config.toml
d_expert = 160
router_score = "sigmoid"
balance_bias = false
groups_per_token = 1
head_dim = 64
norm_place = "pre"
init_std_o = 0.0
beta1 = 0.9
schedule = "wsd"
Below are experts of layer 6 (counted from 0) of a mixture-of-experts language model. Rows are named router (the router's row for the expert), gate (a neuron's input weights, with its number), up (a neuron's input weights, with its number) and show model dimensions 0-63. Each number is 200 + 40 x the weight over its row's rms, rounded and kept within 0 to 999.
Before each expert's rows: "comes after" lists some tokens at least twice as common just before its tokens as in all text; "gets" lists some tokens that make up at least twice as much of what it gets as of all text. This comes from a sample of Wikipedia text that the model never trained on. Tokens count by the router's weight.

# expert 39
comes after: "\n", " (", " a", " \"", " –", " 3"
gets: "-", "\n", "|", " and", " 2", " co"
router,158,171,198,254,201,204,183,270,270,239,236,179,165,184,216,230,150,153,230,191,217,102,301,261,170,270,174,249,196,231,193,245,214,238,209,161,165,144,201,147,212,227,201,213,195,237,244,211,218,269,193,303,304,164,205,266,242,133,261,180,241,149,150,175
gate0,152,226,241,192,175,196,143,218,204,222,231,167,240,213,192,255,247,155,214,178,214,152,193,146,105,191,228,201,107,175,202,287,165,188,183,213,232,171,259,201,239,190,137,210,230,135,181,250,216,198,220,238,193,178,152,237,160,193,186,174,141,149,224,208
up0,103,255,199,110,220,186,205,250,242,191,240,142,204,252,152,232,197,136,173,212,274,162,224,131,210,161,201,147,169,251,242,134,192,217,229,201,171,221,211,163,183,235,202,153,156,115,158,222,178,262,171,241,226,69,184,230,224,223,235,173,148,185,166,225
gate1,207,243,180,122,171,173,164,152,233,258,211,243,177,142,153,243,212,225,231,205,202,190,136,241,159,141,206,162,105,214,177,208,250,169,202,160,180,181,226,206,268,220,163,223,194,213,247,236,223,202,195,254,168,256,201,240,223,255,278,261,201,153,160,175
up1,168,217,168,146,230,220,186,133,176,231,256,245,177,204,228,193,156,227,138,226,255,247,178,149,124,172,169,225,290,236,187,166,187,192,193,254,202,195,230,207,139,172,214,189,152,144,255,207,194,208,218,118,181,189,207,193,243,170,159,207,216,265,196,181
gate2,224,250,134,176,225,192,239,247,247,215,204,243,162,286,244,174,192,236,213,163,282,135,174,180,222,219,197,204,177,236,220,231,180,196,189,187,185,184,210,203,199,231,231,249,230,129,175,170,277,264,243,205,274,175,203,212,295,191,207,218,204,233,90,197
up2,165,187,256,133,295,177,239,145,235,222,140,243,194,175,197,246,185,166,174,131,192,207,156,189,234,176,161,225,228,293,197,251,241,226,187,152,110,218,184,142,217,134,177,251,210,284,199,162,193,225,239,195,146,137,177,206,259,233,196,195,190,154,161,243
gate3,160,213,202,229,229,101,228,187,192,235,157,254,120,260,201,190,227,231,169,176,216,192,190,199,135,230,242,303,254,253,233,197,212,265,105,171,186,197,227,216,238,246,195,230,273,203,223,223,237,225,202,260,153,204,180,232,311,222,201,206,190,205,219,212
up3,203,246,241,195,186,202,265,142,182,181,129,219,212,181,170,165,206,212,179,220,162,212,183,229,206,233,241,236,173,197,171,209,162,136,223,159,193,142,209,181,93,157,186,187,189,184,177,230,231,135,251,108,195,217,218,78,182,166,200,96,147,174,177,159

# expert 58
comes after: "=", " in", " at", " on", " of", " during"
gets: " the", "=", "\n\n", " a", "–", " January"
router,154,146,209,222,172,149,177,278,181,207,205,293,216,227,191,244,209,135,176,180,205,186,201,196,201,280,197,167,170,151,174,250,267,217,172,233,124,196,205,232,213,202,201,229,152,177,157,148,179,225,246,224,262,200,275,275,308,176,200,127,164,273,135,172
gate0,192,222,178,262,232,251,222,167,189,185,227,234,130,206,140,243,218,134,168,165,220,205,251,221,142,201,166,204,127,223,173,285,211,192,126,215,176,198,192,164,270,321,208,163,234,169,239,164,202,237,265,234,176,238,170,293,277,188,153,215,203,251,156,242
up0,192,226,171,241,207,151,210,197,149,201,188,162,216,216,160,235,201,142,121,208,195,184,260,211,181,210,207,96,206,166,208,184,245,165,215,211,225,204,230,220,293,260,183,141,147,158,205,187,259,267,206,234,124,264,213,213,247,130,148,188,198,250,217,192
gate1,207,142,194,254,157,196,218,228,167,215,246,289,142,202,235,176,222,181,186,243,261,162,261,178,156,221,232,274,260,159,163,197,223,188,141,169,164,177,187,193,189,173,141,205,212,214,172,246,204,244,332,238,152,178,188,223,209,242,218,218,210,164,148,254
up1,132,187,152,216,211,82,151,297,146,258,193,262,297,156,181,243,180,189,164,197,262,193,157,247,291,248,258,169,190,238,158,228,195,170,162,211,164,201,176,187,171,138,211,207,153,260,183,215,224,206,142,165,182,228,198,152,195,279,197,261,223,243,186,209
gate2,216,207,169,247,210,211,175,212,156,193,126,205,234,181,179,208,207,205,188,274,244,221,153,162,184,223,193,154,159,176,222,183,175,241,199,144,175,182,177,149,236,246,209,246,111,209,168,141,212,212,145,261,276,161,184,244,220,85,164,165,198,183,205,212
up2,185,156,151,179,186,213,177,173,176,277,172,308,202,194,207,204,129,237,141,168,159,219,96,192,282,247,166,176,176,163,173,307,175,185,176,250,172,242,155,178,277,245,156,196,163,246,220,251,161,119,179,160,198,196,207,167,245,195,174,147,219,244,213,171
gate3,174,205,112,230,168,242,170,210,219,180,306,215,223,277,241,206,238,191,184,196,235,162,198,149,109,162,217,74,222,170,221,226,196,226,166,199,209,167,120,185,276,182,153,200,149,230,176,180,121,181,223,136,257,209,157,248,187,124,189,138,157,238,171,210
up3,212,178,196,242,197,161,200,191,158,154,214,194,205,254,218,197,230,221,196,196,240,139,200,151,201,167,244,107,196,273,218,183,186,240,212,182,218,186,187,135,146,184,211,149,199,262,193,173,212,222,238,250,252,179,175,229,205,165,261,111,231,176,180,224

# expert 7
comes after: "\n\n", "\n", ".", " He", " \"", "'"
gets: " He", " the", " and", "The", " he", "In"
router,232,231,203,169,162,183,202,200,243,197,261,250,282,198,155,267,239,240,188,148,217,201,293,252,247,215,182,219,173,168,175,260,185,124,177,151,194,140,180,153,250,230,169,201,210,219,209,214,270,217,174,266,138,211,152,180,236,218,213,197,196,197,263,258
gate0,203,139,187,160,207,263,172,190,249,215,185,265,230,142,238,222,265,230,174,160,222,168,174,257,209,264,124,183,157,237,212,235,191,125,156,237,168,168,169,92,231,160,205,249,160,130,149,166,140,182,174,115,163,243,200,119,236,202,207,245,193,191,229,185
up0,188,266,297,236,190,169,164,194,109,183,214,169,239,200,181,206,236,168,229,231,217,214,171,146,156,173,245,213,208,188,173,215,261,247,275,196,235,267,170,226,179,181,134,211,214,180,224,184,185,218,275,203,260,203,205,168,196,207,234,206,186,232,178,211
gate1,219,148,162,175,158,193,177,175,209,197,198,150,146,185,214,199,164,156,200,150,220,170,168,218,240,243,126,244,228,154,172,175,232,232,180,202,174,138,223,194,271,198,257,218,131,128,192,179,264,175,210,230,258,152,146,232,260,215,182,213,193,157,157,270
up1,185,258,137,182,190,156,156,166,222,195,213,158,255,286,172,223,156,248,155,257,205,212,212,133,180,246,179,164,183,209,169,185,208,138,174,286,185,227,178,209,192,232,190,225,156,177,163,153,243,191,141,284,144,267,228,190,232,225,253,156,225,160,222,213
gate2,255,204,192,171,180,198,193,233,110,77,167,166,226,184,253,189,218,170,223,181,246,219,262,158,186,196,237,237,201,226,181,133,166,170,177,250,183,117,252,226,190,244,245,227,230,208,206,211,201,264,182,227,229,204,187,209,145,212,114,193,182,155,143,241
up2,189,230,103,243,173,280,266,210,196,203,219,209,203,198,141,248,183,197,182,209,192,174,228,187,162,225,262,212,262,239,228,243,171,207,268,142,207,111,196,223,251,188,212,226,272,171,187,172,170,224,196,244,184,289,155,177,298,200,231,247,203,157,155,229
gate3,190,239,256,214,236,126,148,215,223,213,215,220,255,154,179,190,282,186,229,151,188,207,315,256,162,273,152,200,205,200,209,232,267,181,243,249,227,189,224,182,203,178,221,235,162,158,247,199,227,237,194,232,207,223,164,211,119,288,142,215,210,180,219,213
up3,252,244,229,188,171,198,218,228,250,219,197,184,202,143,134,185,182,251,226,151,81,195,211,196,162,255,173,215,166,192,190,279,232,264,226,291,213,238,197,169,170,225,163,237,200,181,249,251,234,245,158,193,195,202,196,226,221,194,163,171,174,198,200,233

# expert 25
comes after: ".", ",", " to", " that", " but", " In"
gets: " of", " that", " In", "ing", " for", " but"
router,191,230,214,219,139,212,170,204,193,177,195,204,204,200,184,239,213,200,190,194,181,130,164,177,182,208,172,179,170,145,258,268,242,171,189,140,279,179,169,254,276,253,150,154,178,189,309,158,261,173,159,218,205,175,129,241,234,211,194,226,193,212,219,174
gate0,188,186,198,199,69,246,122,192,230,211,201,221,226,247,234,230,177,171,225,214,265,184,194,179,135,290,198,355,127,167,235,228,174,189,128,136,191,163,179,202,215,242,213,243,183,95,213,153,184,191,193,249,201,194,198,204,219,183,198,204,194,201,231,223
up0,238,178,225,175,130,200,192,199,171,142,277,290,256,188,217,205,150,206,188,247,192,255,206,203,201,175,187,231,232,222,258,164,161,191,194,135,145,177,260,170,259,217,257,237,206,196,243,163,209,234,235,219,236,211,155,213,197,182,147,230,168,266,263,195
gate1,207,240,197,221,212,258,193,153,133,231,187,186,198,185,206,198,237,215,165,162,227,171,185,237,153,98,190,252,157,216,186,206,241,183,231,172,247,171,177,221,205,173,263,162,136,179,280,225,232,240,255,146,197,205,179,143,186,188,291,178,145,194,187,204
up1,173,161,206,207,191,160,158,200,223,203,218,282,107,249,229,222,245,240,162,266,153,236,236,114,291,127,152,229,136,230,226,220,170,166,145,237,224,243,161,150,203,211,237,166,180,206,206,197,246,188,305,222,181,169,216,228,235,205,256,215,225,186,227,199
gate2,218,198,246,217,201,256,157,200,141,162,175,191,264,129,180,217,254,171,184,147,207,227,254,160,234,220,224,157,216,227,204,151,195,157,185,203,170,243,194,217,283,228,189,241,252,164,240,198,186,204,193,229,153,200,190,243,196,168,235,175,211,219,211,254
up2,203,161,137,209,239,205,227,241,218,165,200,202,224,182,228,137,256,209,156,220,191,181,196,151,255,248,226,172,216,230,158,181,196,242,221,127,176,179,201,211,227,241,193,227,144,215,241,183,227,179,193,245,182,235,171,145,160,168,173,169,196,274,242,215
gate3,215,211,210,228,175,142,125,177,231,185,145,230,131,187,262,263,268,111,186,197,283,244,154,196,217,252,200,177,207,193,193,211,174,180,192,240,240,223,176,252,164,176,184,172,163,184,199,176,128,237,192,243,149,214,189,187,157,190,191,213,216,218,233,204
up3,252,195,231,209,171,204,146,196,156,233,220,261,217,216,177,156,235,245,184,172,176,164,196,189,234,269,211,193,243,146,261,233,186,132,171,160,207,164,238,213,233,274,131,201,176,191,217,230,215,198,233,219,229,167,184,165,176,160,189,194,173,206,151,229

# expert 60
comes after: " |", " in", "|", " (", " at", " 6"
gets: "\n", "–", "  ", "\n\n", "′", " —"
router,173,228,184,224,163,260,223,246,168,265,232,243,200,180,204,238,231,205,158,321,225,185,177,248,152,261,236,233,204,146,127,205,189,201,190,194,133,147,142,188,214,205,142,217,205,198,279,258,246,189,193,269,158,172,245,270,238,211,232,172,102,158,216,124
gate0,130,174,262,268,139,243,195,231,237,184,216,256,242,200,198,182,203,235,200,161,203,175,176,199,187,169,252,282,139,151,140,130,184,216,210,129,257,205,211,172,159,171,137,306,178,175,199,203,168,229,264,241,150,167,185,214,204,189,231,187,201,153,194,205
up0,216,222,156,203,243,269,238,251,191,253,161,191,169,148,175,238,129,113,239,210,202,170,224,228,177,229,264,221,141,249,186,196,248,242,264,227,185,113,215,165,215,191,207,182,214,270,185,190,201,160,167,177,264,228,207,280,280,197,228,210,132,244,136,183
gate1,238,205,184,196,174,188,209,199,216,250,179,259,195,192,282,217,247,284,269,238,198,99,256,259,225,190,175,157,136,231,238,215,209,200,201,222,144,221,160,74,213,234,191,141,189,236,198,249,171,156,214,202,170,161,132,250,193,177,251,158,221,128,238,92
up1,222,184,208,179,211,263,191,235,215,217,132,226,247,243,217,201,250,215,212,280,138,92,174,250,247,229,277,147,148,143,195,249,237,196,213,237,159,156,167,187,151,205,206,189,132,228,198,220,188,178,162,139,134,226,186,135,141,136,197,165,171,157,280,220
gate2,140,236,157,272,148,261,223,209,172,221,120,211,249,171,165,278,265,173,169,260,142,201,194,144,253,175,206,228,221,162,180,161,164,207,128,160,223,228,150,161,271,206,90,223,182,209,251,268,224,254,307,211,151,140,204,226,255,266,253,297,174,227,228,177
up2,153,174,181,138,131,208,210,222,112,183,220,184,225,205,177,258,166,193,249,156,245,219,228,198,251,223,190,169,167,228,199,176,253,183,325,279,229,173,183,161,173,195,189,229,99,209,166,198,237,240,160,216,265,137,223,157,195,139,247,195,147,214,165,266
gate3,162,155,159,195,216,224,221,249,169,256,152,233,183,223,241,273,198,253,208,281,199,141,154,246,219,203,187,156,237,203,241,241,299,203,168,117,263,167,117,199,186,172,202,106,182,195,250,186,214,175,218,136,201,287,165,244,253,152,241,227,184,259,124,178
up3,162,289,237,189,202,260,232,99,151,198,181,202,226,168,233,193,190,178,127,139,205,254,180,194,177,273,202,218,148,155,194,254,236,190,201,226,160,157,162,157,195,256,212,188,101,255,230,241,246,198,220,222,126,167,187,176,211,229,145,160,182,158,269,186

# expert 57
comes after: "=", "\n\n", ".", " =", " also", "See"
gets: "=", "\n\n", "\n", " =", "See", " also"
router,139,172,221,196,212,142,198,257,170,155,195,178,187,185,201,241,211,211,214,148,194,213,167,241,156,135,256,252,197,140,270,262,213,164,138,177,230,216,172,221,252,201,208,196,152,177,200,182,206,280,136,190,165,141,146,262,154,177,188,238,258,234,185,215
gate0,198,172,140,160,225,200,228,216,149,214,179,192,257,230,263,226,143,184,246,170,214,186,140,140,232,166,258,192,206,231,177,153,283,169,225,172,176,131,206,206,280,235,166,181,165,169,215,116,218,243,172,127,260,156,296,204,253,187,254,230,164,219,233,203
up0,235,167,223,195,181,197,144,139,210,231,179,276,177,206,204,233,192,209,237,239,226,202,230,234,205,186,178,274,173,237,227,164,199,235,191,159,230,251,191,253,198,199,188,286,226,275,157,322,170,143,210,229,186,191,226,266,176,249,241,170,200,212,146,196
gate1,186,201,134,182,222,264,244,250,240,205,204,182,170,133,156,239,166,156,229,158,265,246,181,116,198,233,130,230,140,156,216,233,244,251,241,185,250,176,188,255,166,132,230,207,196,237,204,186,220,189,220,228,214,132,219,252,286,216,223,235,174,175,230,208
up1,217,259,164,174,235,132,177,264,252,189,156,175,224,89,185,209,208,261,201,134,226,195,146,196,225,254,176,182,159,241,277,211,219,173,185,101,209,176,185,253,253,166,136,124,173,274,238,168,283,148,225,213,228,235,198,208,175,186,119,277,213,166,235,155
gate2,206,160,222,250,163,177,171,278,173,179,186,151,169,237,202,156,205,217,263,217,192,198,219,242,144,144,202,247,100,175,192,290,159,230,182,196,193,176,138,201,135,174,214,249,159,234,199,222,201,175,249,220,233,249,180,236,207,290,200,188,186,146,237,172
up2,163,271,229,247,171,302,224,201,168,232,237,159,236,164,200,164,125,191,175,192,202,217,88,246,198,145,229,234,167,175,202,229,237,195,158,172,193,209,171,202,222,218,206,205,209,159,215,234,185,197,156,258,183,218,164,227,152,222,141,280,174,195,177,228
gate3,209,168,259,217,177,152,170,230,138,137,207,239,235,201,191,239,222,119,294,169,168,200,209,231,204,216,162,297,193,245,185,272,211,180,104,205,193,197,224,228,164,200,204,197,258,184,195,162,187,251,207,182,159,196,208,242,160,228,231,231,222,191,225,174
up3,210,186,152,197,195,271,124,161,146,171,272,158,186,130,131,223,218,186,192,126,215,202,170,211,152,140,241,169,145,204,160,230,182,225,166,215,199,215,211,214,193,243,265,216,197,221,197,160,267,151,220,215,182,232,214,205,169,221,192,173,175,215,255,190

# expert 8
comes after: "\n", "\n\n", ")", "\"", "\n ", " by"
gets: ".", "-", "|", ":", "The", "\""
router,194,118,249,206,194,185,221,202,188,182,209,198,240,162,174,224,228,251,234,248,212,224,207,242,143,185,193,243,177,220,218,243,231,134,156,173,157,204,186,160,265,214,161,217,221,216,219,173,225,215,157,246,272,123,213,231,194,168,219,182,275,219,173,143
gate0,222,244,188,172,168,217,225,221,247,269,173,149,199,327,223,198,185,250,162,214,210,251,227,187,251,197,228,198,245,233,309,203,182,206,212,217,221,221,205,201,241,271,206,201,204,160,173,157,154,177,185,230,195,137,222,207,164,196,221,192,182,174,210,203
up0,265,179,132,206,248,194,192,183,189,183,162,191,248,195,212,173,186,183,162,180,232,154,210,193,160,161,146,200,173,290,226,216,183,159,223,184,220,169,172,237,171,176,195,226,196,211,148,222,201,248,170,174,230,131,201,190,161,228,140,288,191,186,155,168
gate1,215,178,234,176,209,139,219,216,153,216,202,244,109,117,118,252,228,197,243,207,191,196,192,204,144,242,244,270,190,208,229,210,221,169,218,204,213,187,196,223,240,138,173,271,173,207,231,119,267,178,194,121,211,163,166,229,280,167,200,176,195,236,187,134
up1,168,173,227,221,212,170,153,226,207,215,187,123,272,239,253,185,241,145,132,235,257,205,240,244,218,162,188,102,196,191,225,217,253,193,205,177,141,145,253,149,154,201,184,161,261,182,185,218,163,275,232,251,186,205,183,213,166,214,223,246,153,168,236,219
gate2,149,210,228,212,161,202,244,200,171,226,122,160,191,201,188,224,196,158,245,337,237,143,173,148,143,189,185,289,211,170,159,178,216,230,227,180,236,214,228,206,221,213,204,209,194,189,223,173,205,157,243,197,188,150,179,235,187,225,229,209,216,223,166,150
up2,219,230,153,171,148,258,244,200,235,137,180,293,281,207,198,210,277,150,167,150,260,249,228,252,232,280,206,186,188,223,184,179,135,242,170,194,198,151,263,216,145,151,215,190,242,180,157,201,179,202,171,150,162,210,143,170,158,248,206,211,159,182,177,187
gate3,199,169,189,180,232,174,196,156,130,156,191,184,229,140,145,309,217,217,228,176,195,170,174,213,160,196,196,229,214,232,268,172,154,163,183,205,134,206,166,232,187,251,166,218,196,214,301,257,233,177,172,204,214,155,186,193,226,111,162,188,205,217,225,171
up3,178,178,216,194,196,157,231,252,246,205,150,249,218,237,286,163,261,222,182,135,196,191,173,251,165,271,177,168,149,191,228,204,198,188,197,236,151,232,215,179,136,125,172,210,171,240,220,264,163,149,206,126,220,200,204,187,262,151,231,229,208,207,199,180

# expert 49
comes after: ".", "=", "e", "i", " John", "a"
gets: "\n\n", "\n", "-", "=", "'", " &"
router,153,138,185,252,178,184,217,223,233,248,239,174,170,213,169,288,218,196,243,188,229,212,236,215,178,177,155,314,203,221,154,184,201,134,250,266,195,177,206,145,255,157,204,208,168,201,224,204,184,225,192,290,240,162,226,251,212,219,264,166,182,169,131,214
gate0,296,209,143,161,175,214,160,138,336,203,184,266,265,194,225,169,216,225,176,170,246,179,194,259,179,256,192,222,197,255,193,221,241,214,186,183,245,139,173,164,102,234,248,178,117,193,129,182,211,197,183,176,117,174,219,138,153,251,173,216,217,222,213,197
up0,224,157,287,183,246,234,96,203,245,228,185,208,254,211,244,213,211,194,143,176,279,190,199,165,179,131,217,243,223,203,197,96,194,189,232,262,204,173,210,178,155,173,226,206,203,189,237,191,227,158,184,123,172,197,145,189,239,207,213,230,188,176,194,205
gate1,241,145,239,212,200,133,193,286,278,187,192,204,177,238,225,226,204,169,227,216,156,190,206,198,243,232,192,180,139,207,173,224,232,198,171,186,192,108,167,140,249,189,181,236,98,178,202,199,210,226,210,204,209,192,224,211,214,229,269,239,219,184,122,207
up1,228,276,286,226,232,176,272,190,245,248,170,260,143,222,266,221,221,235,170,178,155,223,244,219,163,183,217,155,221,241,251,224,158,216,177,235,179,282,172,234,191,161,216,296,212,224,120,193,159,178,217,185,261,236,131,224,145,149,184,188,191,173,242,195
gate2,176,164,207,197,222,183,223,200,153,246,140,206,240,208,163,225,212,163,203,176,226,204,208,225,202,208,218,181,193,210,194,233,271,157,155,147,255,196,98,164,225,177,142,262,105,219,263,148,240,235,207,220,168,155,159,154,219,129,133,207,190,197,186,215
up2,206,234,227,167,170,160,162,160,202,212,155,277,262,135,214,170,174,245,191,166,191,139,190,211,177,195,204,206,306,239,234,241,276,152,255,194,285,251,218,138,153,171,199,182,202,223,247,164,275,260,212,181,231,195,176,193,242,107,155,235,194,193,210,265
gate3,241,203,201,178,250,154,173,149,250,169,171,192,193,210,199,259,200,118,191,147,131,232,259,169,157,228,215,187,217,267,201,265,240,212,175,246,140,155,234,135,182,212,200,226,159,196,196,229,171,196,180,211,243,179,253,203,220,185,142,227,186,229,128,162
up3,147,192,201,190,199,197,128,218,274,199,168,182,231,147,239,201,206,154,139,140,188,217,115,178,197,191,192,241,241,288,222,173,209,193,115,224,169,211,221,172,241,180,180,245,208,251,176,210,236,205,171,197,196,161,223,237,159,248,159,187,228,243,160,178

# expert 33
comes after: " |", "|", ":", " (", "–", ";"
gets: " 1", " 2", " 3", " 5", " 4", " 18"
router,170,168,228,228,151,217,203,248,173,188,249,201,187,246,177,204,231,229,242,212,154,146,222,196,215,150,234,168,184,246,281,221,166,169,194,161,175,155,146,217,240,182,189,116,203,177,144,137,131,141,175,198,192,243,100,218,262,147,192,251,136,165,189,154
gate0,158,165,253,225,179,180,117,154,223,223,212,242,187,120,126,191,140,146,269,199,203,203,185,180,157,189,255,258,158,181,253,177,228,263,176,196,222,161,200,259,230,184,192,243,258,215,180,141,229,198,176,192,151,179,222,221,144,230,154,158,247,155,214,168
up0,225,196,238,205,257,136,161,147,172,189,213,220,184,166,261,153,201,226,198,204,180,168,217,241,203,207,160,176,183,173,168,233,211,204,162,186,133,229,195,136,265,212,218,187,144,138,221,168,193,196,151,271,220,173,207,202,162,195,226,205,176,192,181,157
gate1,178,178,182,182,186,102,184,175,238,182,230,161,175,226,208,236,208,193,256,203,234,204,230,222,268,182,212,154,131,230,234,209,141,252,149,180,218,247,146,210,262,198,202,193,239,197,223,240,265,228,153,226,235,247,137,200,195,179,212,131,193,204,208,118
up1,183,183,181,183,239,197,199,215,168,196,241,174,164,137,210,155,93,149,178,174,181,162,206,205,151,214,238,211,167,136,118,179,223,239,173,152,171,240,129,187,209,228,217,217,210,123,171,225,192,209,152,207,188,237,232,233,143,217,190,174,236,183,221,196
gate2,169,193,257,242,114,196,139,206,223,182,244,174,132,198,265,169,198,194,171,216,196,175,196,263,159,263,257,208,145,126,178,245,300,205,195,239,192,202,171,148,201,219,180,224,211,236,233,222,173,228,193,189,195,196,238,228,129,163,282,180,131,130,255,175
up2,162,187,114,152,156,261,301,183,245,211,229,178,136,270,200,218,220,190,154,246,126,94,231,146,172,192,160,237,258,216,247,229,198,199,162,183,169,108,167,209,198,230,186,192,139,254,182,128,223,234,154,266,155,173,282,181,177,251,191,232,228,237,216,156
gate3,264,213,247,187,158,168,147,202,138,214,208,187,256,181,250,214,166,232,265,217,271,198,272,198,137,261,178,232,232,88,264,193,179,204,168,180,257,243,177,198,238,185,240,226,193,202,208,163,279,202,212,248,214,235,209,257,295,258,245,151,197,198,178,255
up3,140,230,246,233,245,234,228,199,205,182,167,196,210,224,223,146,190,154,123,216,156,264,193,203,231,117,203,211,168,295,197,246,222,190,242,221,174,123,121,222,220,275,247,160,164,212,226,216,200,199,94,255,196,216,223,159,124,146,225,217,211,211,264,191

# expert 1
comes after: "\n", "s", "\n\n", "  ", " Party", " List"
gets: " |", "-", ".", "|", " and", ","
router,194,191,219,209,206,213,179,202,178,224,222,222,208,151,223,239,229,205,236,88,227,153,260,171,203,214,216,232,144,210,185,171,206,148,185,188,188,200,206,184,164,230,171,207,201,179,238,205,212,192,217,184,158,224,151,263,247,262,189,211,238,244,172,212
gate0,230,188,185,237,162,181,212,185,205,137,215,153,179,227,178,219,315,174,181,147,189,218,236,237,181,229,239,254,193,161,212,192,206,151,212,280,201,136,226,212,237,180,196,245,243,154,184,170,265,195,307,184,151,120,215,136,175,178,201,201,159,188,216,172
up0,194,171,212,255,126,175,318,213,233,163,129,241,229,203,200,201,174,188,247,199,233,143,190,160,193,195,205,157,270,273,186,230,185,186,179,220,239,208,173,222,186,201,123,162,250,172,148,262,247,269,171,257,178,205,205,223,124,205,211,162,213,195,145,162
gate1,268,189,176,203,221,186,163,248,139,103,270,208,245,146,184,224,189,267,227,177,268,209,165,255,203,82,202,233,247,184,221,198,149,215,215,199,165,214,210,168,221,135,218,224,230,188,258,240,227,186,185,210,159,197,172,183,290,201,166,148,172,171,181,236
up1,223,237,184,168,165,140,184,163,206,221,223,245,178,241,208,224,273,216,233,163,168,157,204,222,180,191,273,267,187,224,199,277,196,233,177,224,271,238,205,250,156,193,244,225,196,136,112,236,175,218,225,203,192,220,221,229,210,228,214,235,145,166,145,206
gate2,169,128,146,153,245,179,165,215,140,286,126,237,229,137,285,217,233,193,209,260,243,148,213,177,199,227,205,226,142,140,209,185,221,167,209,231,136,188,165,214,237,202,150,225,191,133,228,182,249,213,215,183,212,197,194,251,232,206,192,243,216,223,154,203
up2,264,162,195,177,213,169,214,167,267,219,171,165,168,232,250,289,160,241,200,204,136,218,280,193,184,200,169,211,191,226,199,218,182,190,192,199,182,239,173,187,252,209,205,234,237,211,143,214,233,252,189,183,199,227,172,212,301,173,232,229,203,206,245,208
gate3,137,154,281,336,187,281,118,166,180,200,192,219,202,218,250,172,241,181,177,176,240,149,144,265,203,177,193,208,158,208,199,166,290,125,243,221,231,217,184,201,203,186,253,156,170,186,224,219,169,118,179,215,271,222,185,246,184,216,203,203,184,174,213,162
up3,201,182,205,226,225,188,170,267,201,246,166,219,220,153,244,214,181,150,245,213,194,192,252,238,191,215,225,190,198,189,233,218,185,226,149,145,266,190,199,168,186,230,162,165,229,193,224,211,168,209,195,260,170,159,176,201,185,173,186,178,186,246,196,199